config.yaml
n_layer: 14
activation: "geglu"
normalize_top_k: true
routed_scale: 2.5
balance_loss: 0.00228
lr_router: 0.000415
optimizer: "adamw"
steps: 8369
dataset: "wikipedia_en"
Below are experts of layer 11 (counted from 0) of a mixture-of-experts language model. Rows are named router (the router's row for the expert) and show model dimensions 336-447. Each number is 50 + 15 x the weight over its row's rms, rounded and kept within 0 to 99.
After each expert's rows: a language model's description of what the expert responds to. This comes from a sample of Wikipedia text that the model never trained on.

# expert 16
router:43 52 82 37 27 39 40 69 45 63 25 45 70 68 30 39 63 43 39 66 46 57 47 66 73 67 23 54 52 57 38 54 76 43 51 59 41 42 55 31 53 48 67 55 46 38 37 66 70 60 28 42 50 81 72 52 47 62 46 47 62 29 54 49 64 60 62 84 37 40 47 36 41 39 41 49 54 34 35 69 44 29 24 43 27 34 50 51 52 46 53 34 52 42 58 66 60 44 65 47 35 56 46 37 43 41 09 65 51 15 36 68
Description: Nouns for people, roles and groups after "the", "a" or "his", and section-heading words, e.g. members, population, player, father, Gallery.

# expert 36
router:44 65 59 41 23 37 35 45 35 54 36 31 54 65 27 42 57 50 54 78 57 35 53 59 76 59 44 49 46 25 36 40 41 27 36 70 33 47 70 44 41 28 63 49 48 49 33 70 57 52 50 37 68 45 57 58 72 65 30 48 67 47 50 51 63 60 58 54 27 70 61 21 21 38 46 53 33 37 35 61 43 35 38 64 44 24 52 42 39 17 78 33 30 41 69 71 61 85 25 52 34 62 54 35 60 40 24 86 42 46 31 44
Description: Commas after a name or phrase opening an appositive or clause, as in "According to Peter Selz,", plus when, if, although, said.

# expert 40
router:41 69 66 50 32 48 36 49 19 72 40 45 54 60 34 33 73 29 60 61 76 27 58 59 53 44 42 55 23 31 33 48 74 48 34 64 56 57 56 33 42 43 62 58 63 39 58 54 70 29 19 38 68 71 57 69 62 70 47 48 51 44 74 37 59 63 85 59 49 66 47 24 38 52 44 70 28 39 23 66 24 46 50 65 34 48 67 40 41 41 47 28 42 32 69 65 59 61 51 36 41 56 43 49 68 45 43 68 60 42 36 54
Description: Inner syllables of foreign or unusual proper names and place names, e.g. Sor-bon-ne, Dü-ss-eldorf, Ollantay-ta-mbo, and diacritic letters.

# expert 21
router:40 61 44 16 56 57 30 64 30 71 50 40 68 67 53 52 74 36 45 50 55 57 55 69 62 77 34 53 46 40 32 40 64 33 26 72 32 47 74 51 36 32 54 61 43 35 32 78 60 25 29 44 67 77 71 67 67 53 29 60 69 36 50 24 46 61 53 65 45 59 75 37 42 35 53 56 34 40 52 53 48 29 35 60 50 37 58 58 45 36 65 46 43 48 63 64 61 72 26 45 33 43 40 41 59 39 46 77 30 51 52 56
Description: Values in biography, taxonomy and address entries: states after a city comma, postal codes, dates, closing parentheses of titles, Animalia, footballer.

# expert 59
router:43 51 50 32 21 56 24 59 13 51 20 35 70 66 41 49 60 20 70 63 77 48 48 65 67 71 55 64 40 41 25 23 75 42 33 71 55 31 57 29 35 47 72 60 25 35 44 50 70 42 29 48 57 49 63 76 68 59 35 44 61 39 80 51 56 57 83 64 46 57 60 45 42 65 35 73 30 40 42 71 36 33 42 66 25 37 54 47 32 33 58 44 35 38 46 50 59 61 31 40 55 57 62 48 70 45 71 51 52 29 34 51
Description: First word pieces of capitalized proper names after pipes, commas or the, such as Fin, Min, Ze, Ca, and San.

# expert 3
router:53 75 58 37 48 28 31 67 35 51 29 40 61 87 42 46 56 45 88 82 58 43 63 66 37 56 51 63 43 39 43 38 51 47 42 73 48 45 64 39 37 36 83 54 47 35 37 65 49 24 27 27 51 55 56 65 52 63 46 44 63 40 71 37 50 59 90 71 43 58 75 34 46 35 48 67 56 39 43 67 51 40 54 76 46 60 63 33 38 42 45 37 39 47 59 42 58 64 40 54 68 64 59 33 44 42 59 65 47 56 44 56
Description: First piece of a content word split into parts, usually a noun after the or a, such as she(lls), cr(itique), ca(vern), ea(gle).

# expert 23
router:42 58 79 31 40 50 43 53 23 59 15 49 54 63 40 51 66 49 46 59 56 48 51 45 63 37 40 56 48 38 33 36 59 37 30 60 23 55 80 32 44 41 71 67 49 48 47 59 63 37 25 51 53 65 61 50 63 57 41 49 56 26 69 42 57 51 74 76 35 51 49 48 52 44 43 64 34 44 28 46 42 32 40 71 45 36 41 46 42 36 66 29 41 52 55 48 65 71 26 59 30 58 62 43 66 44 35 65 54 39 49 77
Description: Articles and prepositions like the, of, in, and pipe separators between numbers in sports stat tables; also career verbs like joined.

# expert 56
router:43 61 59 58 25 47 36 59 50 44 27 23 61 54 52 46 71 27 56 56 62 46 67 79 64 45 40 54 26 33 44 49 70 38 23 50 51 43 61 25 57 40 57 63 48 65 39 63 67 44 41 43 64 57 67 62 46 63 38 56 34 52 61 35 73 47 52 57 32 45 65 31 52 47 32 52 33 54 44 55 34 54 28 59 34 41 70 26 41 47 65 43 40 49 69 71 61 55 36 43 51 58 50 32 78 56 34 75 39 41 25 51
Description: Determiners, possessive pronouns and subject pronouns starting a noun phrase, such as the, his, her, their, its, possessive apostrophe.

# expert 47
router:39 50 63 49 30 51 50 53 41 44 48 32 49 61 55 30 63 43 83 55 61 37 59 61 62 48 37 67 32 58 35 34 36 48 26 63 31 33 65 38 27 26 53 64 39 64 44 73 44 36 36 40 71 54 56 51 62 49 21 56 72 14 67 40 67 61 55 58 40 72 49 23 37 53 36 69 39 26 30 53 27 28 23 50 46 42 58 32 45 26 51 38 44 21 65 48 60 55 42 67 40 68 56 35 58 26 53 62 39 40 33 59
Description: Prepositions inside non-English titles and citations, such as en, w, de, plus in and on, ISBN, Released, and Jr.

# expert 37
router:34 58 57 33 43 57 40 60 26 60 51 49 70 86 12 28 40 39 56 55 60 51 56 46 64 59 30 44 38 50 36 30 57 27 44 55 32 44 52 43 45 45 64 62 49 48 34 72 62 22 26 24 64 67 61 54 47 58 31 55 70 51 54 30 53 87 71 71 59 57 51 35 42 61 58 71 23 55 21 57 46 16 37 65 49 51 62 45 56 28 61 20 20 40 55 53 68 38 39 32 50 65 55 39 48 29 64 60 39 46 39 59
Description: Conjunctions and prepositions linking phrases, especially "or" in "two or more", "more or less", plus with, by, of, without.

# expert 31
router:46 69 47 40 44 52 41 65 44 46 31 37 64 69 53 36 53 37 62 80 55 47 50 55 53 65 43 69 36 31 51 39 54 64 38 57 35 39 53 44 31 32 73 54 54 43 42 73 79 54 14 37 66 57 65 44 42 62 48 52 76 18 60 42 53 67 60 79 23 62 54 31 20 39 42 46 61 40 55 80 38 42 44 47 45 57 54 26 49 51 49 26 46 37 55 51 51 45 43 50 39 57 54 30 52 35 19 73 46 38 51 56
Description: Head nouns and noun pieces after the, a or his, such as song, system, group, village, match, path(way).

# expert 38
router:40 78 57 35 39 37 43 68 58 58 20 27 65 59 48 55 53 42 53 71 51 58 54 89 66 58 23 69 25 42 49 53 61 48 42 63 37 51 72 43 37 39 61 62 59 54 46 51 62 47 18 41 68 64 63 58 43 61 60 40 47 22 60 38 81 57 53 65 30 60 61 38 22 36 32 59 37 39 47 76 36 28 42 55 27 46 57 47 55 51 54 47 41 37 59 80 56 53 50 54 34 67 67 38 55 45 21 58 44 29 40 56
Description: Nouns and word endings closing a noun phrase before a period or comma, such as victory, university, town, troops, competition.

# expert 39
router:51 71 61 36 48 48 20 71 57 65 24 43 71 63 43 24 55 53 55 58 44 55 54 62 55 55 22 71 27 33 46 44 58 16 48 50 53 58 75 29 54 48 47 48 49 28 39 48 63 40 30 60 58 77 75 83 52 66 48 51 48 33 53 37 53 81 55 70 25 76 49 44 24 30 42 57 29 31 48 43 64 16 42 58 44 25 78 27 50 41 77 28 41 28 63 52 63 57 37 43 41 45 69 34 66 31 33 80 34 31 22 57
Description: Row-start rank numbers in results tables, coordinate symbols and hemisphere letters (″, N, W), and infobox field labels like Born, Died, Coordinates.

# expert 30
router:46 71 52 35 35 44 28 70 39 68 29 36 57 47 24 46 62 46 57 64 57 49 71 55 58 38 44 56 32 43 60 55 45 33 54 66 29 57 60 44 58 52 46 77 42 42 39 51 66 29 36 35 75 43 76 59 57 64 43 48 59 41 60 31 64 50 74 63 27 74 66 49 38 26 56 50 25 36 30 49 41 08 36 77 45 46 55 48 34 21 55 39 52 36 66 77 68 57 41 49 47 56 46 27 61 51 46 65 46 31 46 58
Description: Possessive or contraction apostrophes (Vincent's, rock n' roll) and the preposition "for", plus dates and dashes in lists.

# expert 9
router:22 78 66 44 41 52 34 68 27 70 12 30 69 55 38 39 79 56 51 62 49 47 64 52 74 52 43 62 36 24 58 58 69 34 46 67 30 31 69 41 62 35 53 51 42 29 33 71 55 43 37 31 67 65 62 52 59 62 43 45 76 37 80 23 55 69 61 61 30 68 62 45 54 41 54 79 35 29 44 43 53 31 44 44 35 31 55 28 60 40 53 34 48 34 73 73 63 58 34 46 32 64 42 46 59 32 40 63 40 40 46 67
Description: Direction and location adverbs like across, north, west(ward), out(door), plus line breaks and table pipes in lists and rosters.

# expert 22
router:39 51 61 44 28 43 45 82 37 77 47 46 67 59 22 43 59 44 72 56 61 40 70 55 59 53 17 61 36 34 21 34 75 30 29 73 38 34 53 41 45 29 59 61 52 26 33 44 64 46 59 45 52 55 64 57 46 66 10 38 79 50 57 36 57 57 78 64 52 59 58 36 28 34 59 57 39 32 38 61 39 35 48 62 52 41 70 50 57 22 63 44 17 24 60 55 60 61 28 35 40 66 51 28 61 43 32 73 42 43 36 43
Description: Conjunctions and clause-linking words in running prose, mostly "and" and "but", also while, which, because, including, however, and following verbs.

# expert 13
router:30 66 55 49 13 53 32 50 29 74 41 54 45 55 42 45 67 30 49 65 75 40 79 65 56 53 35 56 42 31 51 68 77 48 49 55 38 54 58 25 47 22 63 60 42 48 32 44 50 60 30 34 72 54 80 57 49 61 33 40 83 41 65 33 60 76 58 49 42 87 59 22 39 43 25 62 51 29 27 66 31 48 36 78 51 36 77 44 31 35 54 32 44 26 57 54 58 64 36 40 29 83 43 32 64 49 66 45 18 48 54 71
Description: Surname fragments and surnames following a first name in prose, tables and lists of people, such as Car(penter), Johnson, McC, Hasting(s).

# expert 61
router:19 64 73 47 50 58 30 60 40 65 34 30 62 75 45 37 75 40 58 75 73 55 54 74 76 45 27 66 24 39 43 35 68 36 45 67 50 40 65 24 54 50 85 61 65 39 51 71 63 43 40 40 60 53 55 49 40 69 53 59 50 60 54 31 71 45 71 58 14 55 58 33 22 58 44 61 33 52 19 64 37 50 49 47 45 44 54 24 47 44 59 48 45 56 50 56 52 53 22 33 43 61 63 41 73 39 50 65 51 52 39 73
Description: Subject pronouns and character names starting clauses in plot summaries, such as she, he, Carol, Dante, plus name pieces in taxonomy.

# expert 32
router:37 47 64 24 59 39 53 58 35 47 55 37 43 58 47 38 60 39 52 82 62 29 58 41 81 47 40 51 24 39 41 41 55 15 29 52 21 34 62 34 27 20 61 81 36 32 16 51 53 30 25 37 53 52 70 77 81 50 42 69 66 37 55 44 60 61 74 65 35 83 74 30 40 36 44 57 40 51 34 57 37 26 31 56 37 40 56 46 50 52 72 44 28 43 48 78 63 65 36 51 30 46 53 39 71 27 14 56 45 29 43 58
Description: Sentence-ending periods, date dashes and months in birth and death parentheses, plus heading equals signs, such as (1 January 1935 – ...), Died.

# expert 51
router:40 45 53 46 46 45 56 74 29 78 14 28 71 56 26 34 40 40 74 60 68 47 42 68 62 68 42 44 31 18 31 22 42 45 56 47 42 54 61 27 59 27 63 51 63 56 51 75 56 34 14 24 71 51 54 63 71 46 37 48 43 35 56 45 70 53 60 78 30 51 63 45 37 39 56 45 45 22 42 63 38 44 43 49 40 38 52 35 34 33 56 04 36 51 58 65 70 49 30 44 51 47 67 23 52 45 43 63 47 51 37 66
Description: Verb stems or middle pieces awaiting -ed or -ing, often Latinate re-, pres-, dist- words: dam(aging), dev(ast)ating, nav(iga)tes, surviv(ed).

# expert 7
router:42 60 81 50 39 40 38 59 49 51 36 45 76 70 42 42 64 36 67 71 71 59 67 73 51 45 38 68 31 41 44 29 52 27 33 62 40 43 56 47 44 44 67 71 37 50 28 76 49 26 29 31 60 61 64 64 55 53 44 46 59 45 71 39 63 51 66 68 35 66 75 33 32 51 32 60 36 47 34 62 41 38 48 67 37 38 58 46 46 54 62 40 30 33 61 77 68 65 38 42 48 45 64 47 80 28 27 44 37 39 33 56
Description: Articles, possessives and quantity words after prepositions, often before a noun, such as the, a, an, his, their, same, first, most, local.

# expert 24
router:37 75 62 23 50 33 39 47 23 48 34 60 53 69 22 19 49 27 45 87 62 45 43 59 63 64 41 44 28 32 52 44 64 57 49 51 48 49 81 42 32 45 77 46 53 55 55 81 50 45 06 37 90 56 60 58 51 64 52 56 49 26 62 36 76 59 75 64 40 55 54 36 16 49 31 54 45 43 34 70 53 40 49 70 53 36 64 38 23 50 50 37 47 50 78 70 57 40 40 54 53 50 65 42 49 44 42 67 50 39 24 61
Description: Early and middle pieces of long technical or learned words such as micro-bi-ologist, philant-hr-opist, ast-ron-omer, anim, psych, mechan.

# expert 14
router:40 50 54 32 31 42 29 64 11 57 36 33 57 52 26 42 55 18 63 61 53 36 61 62 70 41 50 49 49 24 32 47 91 47 46 74 32 32 59 35 39 52 52 73 29 44 44 66 63 48 32 28 62 58 74 68 64 63 30 52 72 31 71 44 62 64 82 48 48 66 59 30 46 67 41 72 50 47 43 67 29 27 19 55 34 21 56 30 28 43 52 31 36 27 63 55 57 48 27 42 34 67 58 25 62 42 66 52 54 39 33 53
Description: First pieces of personal names in lists, tables and credits, often foreign names, such as Robert, Chris, D(mitry), Seba(stian), ENG.

# expert 41
router:35 70 55 37 43 51 18 50 36 58 37 28 63 64 56 20 71 41 54 48 67 59 44 57 66 53 39 57 45 40 47 46 73 51 41 72 40 49 72 37 25 38 62 74 49 36 38 60 66 41 29 51 67 78 54 64 48 56 33 63 60 43 57 27 68 67 63 51 42 52 51 16 23 30 56 56 48 34 33 59 35 27 27 53 51 19 71 26 47 40 58 44 42 41 50 78 59 52 26 33 47 59 69 38 57 50 52 62 50 29 28 65
Description: Final pieces of Latin species names and foreign names, such as -us, -is, -ella, -idae, especially in taxonomy infoboxes.

# expert 50
router:42 44 70 30 56 41 50 73 38 76 28 38 66 59 20 55 61 42 54 57 47 42 71 51 55 55 33 47 40 43 48 42 73 14 35 54 17 42 52 36 39 44 57 91 45 39 26 73 75 57 27 26 56 52 52 79 68 66 30 37 63 26 75 29 71 47 59 72 25 48 63 36 22 54 29 75 31 58 36 71 51 47 47 59 44 25 50 40 47 42 45 42 33 32 68 76 55 50 32 37 33 64 61 37 82 52 37 81 39 52 46 65
Description: Sentence-final periods, decimal points, and signs before numbers in stats tables, such as .667, −67, +15, $, opening quotes.

# expert 4
router:54 71 51 38 59 46 26 58 40 72 55 32 41 52 21 59 59 28 50 57 56 38 75 54 64 57 30 67 46 34 51 43 54 33 13 51 27 53 51 40 39 49 44 78 53 35 24 62 46 62 42 28 75 48 62 59 65 56 27 36 64 47 45 44 70 56 64 73 38 74 58 48 18 50 51 58 37 35 31 52 42 33 27 57 41 47 56 51 46 49 71 38 27 37 62 65 73 72 23 29 31 77 51 40 62 32 21 68 55 52 41 76
Description: Commas, periods and parentheses inside numbers and table figures, plus "by" and "born" and coordinate symbols, e.g. 18,644, 23.3, (8), ′.

# expert 0
router:45 64 70 45 26 46 33 75 36 58 51 47 53 69 31 35 62 43 66 70 60 31 67 48 63 59 37 70 30 31 31 23 73 23 28 70 12 36 58 39 51 46 72 75 49 12 37 49 66 50 62 46 68 72 65 56 50 68 32 29 75 50 65 42 65 66 78 64 47 55 65 30 38 25 56 69 30 43 41 55 25 30 29 66 58 52 56 53 46 31 70 44 29 28 57 47 77 77 30 56 53 68 52 36 82 39 32 92 32 26 43 57
Description: Commas, and, of, including, along, among and range dashes linking list items or noun phrases, e.g. "Kingdom of Scotland", "180,068", "0.0–0.2".

# expert 8
router:52 55 63 19 41 48 31 67 39 55 09 37 54 68 40 43 58 42 55 83 55 46 59 53 73 54 46 66 52 37 38 54 51 40 35 52 48 46 74 21 52 40 66 62 53 27 47 50 62 43 20 42 70 96 64 50 48 71 34 47 48 49 59 48 59 58 61 67 44 61 70 35 50 27 65 56 49 42 49 54 49 42 20 45 25 37 50 37 38 51 74 52 44 47 56 70 42 81 49 52 45 45 42 45 62 37 15 58 40 21 25 59
Description: Nouns and suffixes in office titles, biography headers and noun phrases before "of", such as 11th, member, debut, Location, History.

# expert 63
router:33 73 64 31 51 53 22 49 45 44 25 45 83 77 52 30 54 28 53 62 64 41 50 84 46 54 40 58 32 35 52 45 50 38 34 58 51 46 59 41 47 39 82 69 51 40 35 57 68 46 20 48 71 54 57 60 56 54 48 52 57 38 69 27 59 69 59 76 36 64 45 35 38 33 43 49 53 44 47 61 44 44 35 60 36 40 53 38 47 39 40 30 37 33 55 81 45 64 42 37 45 56 62 18 52 43 24 63 45 22 38 68
Description: Final pieces completing nouns, such as -ion, -ation, -ment, -ity, plural s, and whole abstract nouns like development, rights, loss, death.

# expert 35
router:25 58 69 35 21 34 27 68 22 61 33 30 57 71 39 50 69 32 65 46 68 50 50 63 55 45 40 60 42 25 44 32 62 27 41 64 27 42 58 42 42 50 73 82 46 42 33 78 58 58 37 37 72 51 67 59 64 57 42 57 76 30 73 43 62 66 70 46 43 61 68 22 39 60 27 77 48 51 41 71 33 31 30 62 42 24 58 36 30 47 49 35 36 47 61 50 63 44 41 36 37 56 54 42 67 48 38 57 43 27 25 65
Description: First names, initials and name particles of people in lists and tables, such as Robert, William, von, Charles F.

# expert 6
router:40 70 56 30 36 51 35 52 49 50 18 34 82 71 32 41 60 47 47 57 50 57 53 65 70 63 35 55 30 37 40 35 61 40 41 58 47 47 59 47 32 39 59 53 50 39 58 62 70 45 19 46 61 68 52 46 51 81 42 52 53 28 67 40 76 54 58 72 38 45 59 35 26 40 34 55 48 41 56 77 30 39 18 57 35 31 51 45 46 44 50 39 39 47 71 80 59 52 50 44 48 65 52 35 46 43 16 76 43 45 31 53
Description: Final pieces of common nouns, mostly plural endings like -s, -ations, -ities, plus whole nouns such as people, members, systems, life.

# expert 1
router:36 46 51 48 25 48 25 57 09 60 31 27 79 63 32 47 59 37 58 56 50 32 41 49 79 57 48 59 47 41 46 62 67 46 31 55 28 52 56 44 38 46 65 62 38 34 37 86 47 48 33 42 56 64 48 75 38 66 41 60 77 46 47 37 77 44 69 64 41 48 59 53 26 48 41 52 38 32 37 67 34 38 30 48 47 36 57 33 34 37 63 33 49 31 56 85 72 64 34 47 50 68 57 23 69 45 33 62 45 55 48 53
Description: Closing equals signs of section headings, paragraph breaks, table pipes and sentence-final periods, as in == Controversy ==, line breaks between list items.

# expert 60
router:28 60 60 44 22 48 41 61 42 73 26 31 74 54 51 43 66 50 51 62 82 58 56 74 60 49 32 67 29 31 37 38 62 37 29 63 47 55 56 41 38 54 67 76 46 44 47 45 73 54 31 43 74 51 44 50 54 64 41 51 58 50 76 32 63 49 51 55 49 48 62 35 47 52 47 64 38 49 18 61 33 25 43 71 46 45 77 51 41 33 51 49 32 51 59 60 60 51 33 19 54 73 55 40 76 47 28 74 55 31 47 60
Description: Personal first and last names, places and company names and their final word pieces, e.g. James, William, Cha-se, Rebec-ca, Boston.

# expert 26
router:30 52 64 40 44 39 42 57 42 39 46 36 78 56 26 49 62 48 52 54 69 44 55 72 68 43 59 57 49 29 52 38 57 16 47 69 29 42 55 29 51 35 63 80 48 50 36 56 68 36 43 40 58 43 55 50 65 68 52 53 59 36 63 31 63 62 64 58 41 44 58 35 34 45 43 66 32 24 36 51 37 25 23 51 34 35 66 52 46 18 53 34 56 24 59 50 59 77 39 33 49 81 72 41 53 47 31 67 36 47 45 53
Description: Verbs taking an object, plus following prepositions, in prose, such as attributed, abolished, used, said, of, from.

# expert 54
router:40 82 45 37 40 51 19 62 36 49 26 15 79 48 43 43 82 48 61 56 66 34 58 77 79 55 33 61 59 51 44 23 60 43 30 49 32 30 50 41 32 63 72 78 32 28 26 53 55 48 23 32 62 50 60 59 78 49 31 45 66 34 81 46 78 55 59 48 35 65 45 43 17 33 48 60 26 42 36 50 15 45 56 61 60 38 73 24 19 38 64 34 22 40 60 79 50 47 29 36 48 65 54 46 85 50 56 71 56 49 41 42
Description: Capital letters beginning acronyms, usually inside parentheses after an organization's full name, e.g. (AAU), (ECOWAS), (IMET), and opening brackets.

# expert 19
router:30 57 67 43 53 37 48 53 32 73 18 49 45 42 37 33 50 31 52 69 64 57 66 52 70 62 44 47 33 41 33 34 84 53 39 57 43 32 59 42 58 37 56 75 48 18 12 80 54 39 30 29 75 59 54 75 61 69 29 53 67 36 71 27 84 51 58 74 49 42 68 36 33 47 41 70 26 41 36 49 53 46 34 51 54 41 62 45 37 45 63 30 38 31 62 62 46 74 41 46 48 53 50 51 61 38 33 60 40 45 36 64
Description: Leading digits of years and measurements after commas, dates or "in", such as 18, 17, 185, 12(63), "mid-19(30s)".

# expert 18
router:33 50 56 49 25 42 42 71 32 69 37 34 58 70 55 57 72 38 48 57 63 34 60 69 78 37 27 72 31 39 45 31 47 36 35 58 40 23 62 41 53 32 70 65 38 42 28 65 56 61 40 44 82 63 56 62 65 57 36 64 76 30 58 38 45 78 74 72 24 47 52 31 22 50 38 71 18 36 37 67 41 22 32 65 43 31 40 41 51 28 65 38 53 56 53 44 58 47 39 54 45 62 71 29 57 61 42 61 42 42 41 60
Description: Prepositions like in, of, from, during, between that start a phrase in biographies and sports prose, plus table pipes.

# expert 17
router:30 73 69 45 35 57 43 46 48 64 44 51 83 76 39 45 63 41 64 66 78 59 71 59 53 68 33 54 30 50 29 32 63 43 39 75 40 54 70 24 31 50 75 65 44 35 53 57 58 48 05 47 62 48 52 63 58 63 58 56 64 59 76 53 41 58 65 67 31 49 56 54 28 50 45 50 26 27 23 74 33 28 63 81 47 53 58 39 34 29 61 58 36 29 49 73 44 55 42 45 54 66 69 52 66 30 35 73 46 23 21 56
Description: Capitalized words inside organization names, such as National, School, University, Council, Film Institute, and Football Conference.

# expert 11
router:21 54 55 30 59 45 46 67 54 69 49 21 58 53 26 34 70 52 38 57 64 61 72 68 63 46 53 56 43 26 36 32 70 32 50 51 30 45 67 27 61 45 46 49 47 49 33 62 55 28 35 39 65 62 77 55 53 63 38 40 43 35 57 40 59 56 66 47 28 42 50 34 37 68 40 64 33 00 39 52 34 31 42 38 27 43 47 39 26 44 65 21 52 58 51 61 59 48 19 37 51 58 64 34 63 54 18 70 45 45 52 81
Description: Verbs and their endings in biographical narrative, such as died, served, moved, plus up, out, and election vote numbers.

# expert 5
router:38 61 59 40 31 51 30 57 17 56 40 40 50 70 39 47 53 35 53 51 82 44 46 67 53 54 42 53 40 30 38 48 65 27 34 75 57 39 49 42 30 50 63 53 56 47 41 62 62 20 26 39 64 76 69 76 78 66 26 36 50 36 86 44 73 64 84 72 54 64 52 32 37 46 24 63 40 42 28 58 33 39 49 65 22 48 63 38 32 40 56 47 45 44 52 51 69 65 54 52 62 54 61 53 86 38 46 73 66 19 28 68
Description: Pieces of geographic names, especially first words and middle fragments, such as New, South, North, Los, Hong, and Gaines-ville.

# expert 27
router:19 53 55 29 18 56 20 43 22 53 37 29 70 67 13 32 70 40 60 44 55 49 59 67 60 55 36 67 51 33 38 46 58 41 40 61 42 35 45 21 45 50 62 49 39 35 43 68 52 39 33 36 53 55 48 58 45 65 40 52 59 33 66 29 64 49 67 73 38 54 41 41 50 41 47 56 33 29 28 57 25 36 45 65 25 44 56 49 43 26 91 39 39 32 51 84 55 60 31 36 47 58 53 35 55 67 32 69 41 45 29 67
Description: Empty table cells, double spaces, pipes and equals signs in election and data tables, plus header words like Candidate, Votes, Notes, Title, %.

# expert 12
router:55 59 46 38 44 44 47 63 50 60 27 34 73 54 53 42 56 31 49 62 67 40 58 70 76 46 38 54 23 33 39 38 63 32 34 55 41 53 65 46 43 40 56 60 51 32 25 55 62 40 33 31 74 91 65 67 49 55 39 64 71 41 65 34 72 65 55 74 41 65 77 36 21 54 43 75 40 37 49 45 53 31 47 66 38 55 61 33 52 46 74 42 53 26 51 68 48 62 32 45 44 50 68 43 57 61 22 37 42 31 44 45
Description: Month names in dates, especially after "on" or "in" in news-like event accounts, e.g. "on November 30", "On March 5".

# expert 20
router:37 51 55 37 53 36 54 68 53 56 45 36 63 61 28 51 62 52 60 61 72 39 53 48 67 42 51 55 54 37 48 30 45 35 36 57 30 43 67 55 59 35 54 59 48 52 47 57 72 37 52 32 55 55 67 62 67 75 41 44 53 26 47 39 67 55 50 52 36 52 60 63 35 41 29 63 33 23 42 55 41 40 22 56 37 41 70 45 57 25 61 37 45 31 72 60 60 66 33 46 54 65 75 33 63 39 37 46 33 33 52 79
Description: Auxiliaries, adverbs and verbs right after a subject or auxiliary in narrative prose, such as was, had, have, been, quickly, became.

# expert 43
router:37 63 55 37 25 61 34 53 28 46 23 51 56 62 42 55 62 22 61 59 78 52 61 52 48 65 42 57 40 34 43 41 74 48 38 62 51 41 82 30 37 48 71 52 25 33 38 51 62 45 22 31 48 57 52 63 50 63 35 48 66 52 70 25 69 70 70 69 26 69 70 41 29 53 36 67 38 35 40 76 38 53 53 69 30 29 56 39 33 33 60 43 36 28 45 37 65 69 43 44 38 73 69 39 76 25 68 65 34 31 37 56
Description: First capitalized pieces of proper names, mostly places and teams, such as Bi(wa), Wy(oming), Im(o), Pir(bright), May(otte).

# expert 25
router:28 68 67 35 40 56 31 67 44 44 31 23 63 69 37 50 65 26 57 81 54 44 39 64 55 41 42 74 35 38 21 38 71 29 23 60 35 36 62 31 43 51 79 67 40 42 40 70 70 32 40 27 72 64 37 55 33 71 30 63 54 42 69 26 56 58 62 76 30 60 52 19 23 33 51 48 32 38 36 54 39 35 53 55 29 50 62 38 54 40 68 43 39 54 67 69 58 74 38 25 33 54 65 24 77 42 47 68 43 51 38 59
Description: Hyphens and digits inside chemical names, ISBNs and score tables, as in heptan-2-yl, 978-0-600-62191-1, scores like 0–1.

# expert 29
router:23 37 67 37 35 54 49 77 26 49 11 34 70 58 32 43 64 52 53 72 38 49 46 53 69 59 31 42 55 59 47 47 67 30 20 88 28 34 66 40 47 50 78 74 52 43 36 45 67 40 31 31 49 67 59 54 52 73 34 42 76 25 76 32 58 66 46 53 39 61 56 41 24 39 21 54 31 29 31 50 41 31 46 73 52 48 60 26 41 35 63 33 33 27 69 67 54 58 18 39 54 51 68 24 78 62 49 71 38 41 49 54
Description: Digits, Roman numerals and symbols in formulas, race results and scores, such as S_1, HUN 1 19, and World War I.

# expert 48
router:24 51 63 46 29 53 21 57 42 58 12 35 77 57 40 42 66 20 57 54 54 42 53 76 44 29 23 70 27 41 51 30 58 41 46 65 38 44 63 39 52 57 77 64 37 38 45 72 58 26 34 40 74 77 61 61 42 61 33 55 53 39 59 42 69 46 64 65 44 41 58 39 38 52 48 56 48 31 29 70 32 32 36 55 31 30 56 41 40 32 66 42 54 44 60 66 50 50 28 59 62 55 59 40 65 48 27 71 59 22 45 64
Description: Three-letter country codes and ISBN in results tables and lists, e.g. ENG, ITA, JPN, plus table pipes and "Episode" entries.

# expert 28
router:35 56 63 43 40 59 40 65 46 69 30 32 67 67 23 55 76 33 47 68 44 54 62 43 68 36 36 64 47 39 37 49 64 42 33 65 37 39 70 26 55 39 58 59 41 45 56 76 53 33 29 48 59 81 67 48 48 66 27 34 73 39 55 23 71 65 80 70 14 59 58 40 32 36 48 54 22 49 35 55 53 44 44 46 47 46 49 53 47 27 68 43 45 48 72 77 66 59 35 41 28 47 68 39 80 44 44 70 50 60 39 61
Description: Pipe separators, line breaks and final numbers in sports standings and election result tables, e.g. points columns 45, 43, 80.

# expert 53
router:50 65 63 52 34 47 36 79 25 61 35 46 46 48 39 40 44 27 53 51 60 46 50 54 56 27 32 73 22 36 37 50 61 26 24 64 33 44 66 36 41 38 40 63 46 44 51 42 61 67 19 48 66 55 44 68 44 53 46 53 65 34 72 44 66 67 73 55 34 54 52 36 24 23 26 61 21 39 42 63 43 43 54 64 55 30 65 24 56 49 69 40 26 48 69 55 48 77 26 48 45 49 48 22 79 39 51 82 47 33 40 77
Description: Accented and non-Latin byte pieces such as ü, á, ț, and kana, plus = heading marks, braces, carets, and zeros in tables.

# expert 42
router:44 68 66 41 53 44 37 76 39 59 27 48 62 63 37 17 58 35 59 61 65 27 46 69 40 48 29 41 33 31 57 36 51 40 35 75 52 61 53 32 36 44 65 50 62 37 54 67 69 26 26 35 65 74 52 64 57 76 39 53 48 28 60 19 64 61 64 64 36 59 70 18 26 35 45 57 38 39 20 78 50 26 35 64 43 43 57 41 48 44 54 30 27 46 79 74 72 61 54 46 53 43 55 48 67 56 49 68 50 55 33 43
Description: Middle syllables inside transliterated, foreign or Latin taxonomic words, e.g. Pseudophy-ll-inae, Tach-y-cardia, Bashkirs-ka-ya, Med-ina.

# expert 2
router:42 54 49 26 37 50 29 65 44 54 34 35 54 74 21 46 51 42 58 65 46 52 47 41 68 34 32 90 50 24 39 35 43 24 31 53 18 32 58 37 46 51 55 72 41 28 37 67 62 48 24 36 68 72 52 54 55 47 26 24 63 34 52 42 63 40 75 72 42 57 54 56 51 37 46 54 24 46 50 44 33 45 43 50 28 53 46 45 47 32 74 38 42 37 62 55 44 51 35 46 36 44 53 14 67 25 40 68 42 56 48 73
Description: Units, digits and separators in infobox measurements and sports or astronomy tables, such as ft, in, sq mi, kg, MPC, pipes.

# expert 52
router:45 55 83 49 16 61 32 50 45 44 34 55 63 56 39 43 69 31 53 71 64 43 68 54 57 44 37 60 38 33 39 43 56 51 28 64 24 49 62 37 57 43 52 75 49 50 33 68 70 38 34 40 53 62 67 50 45 59 31 73 43 50 73 48 71 45 74 59 25 73 72 35 47 49 30 64 42 62 39 50 40 56 44 63 47 47 71 18 51 41 76 46 34 45 72 62 56 67 39 46 27 57 54 24 60 32 40 72 38 47 23 52
Description: Articles and possessive determiners before noun phrases in prose, mostly "the", also a, his, its, their, this.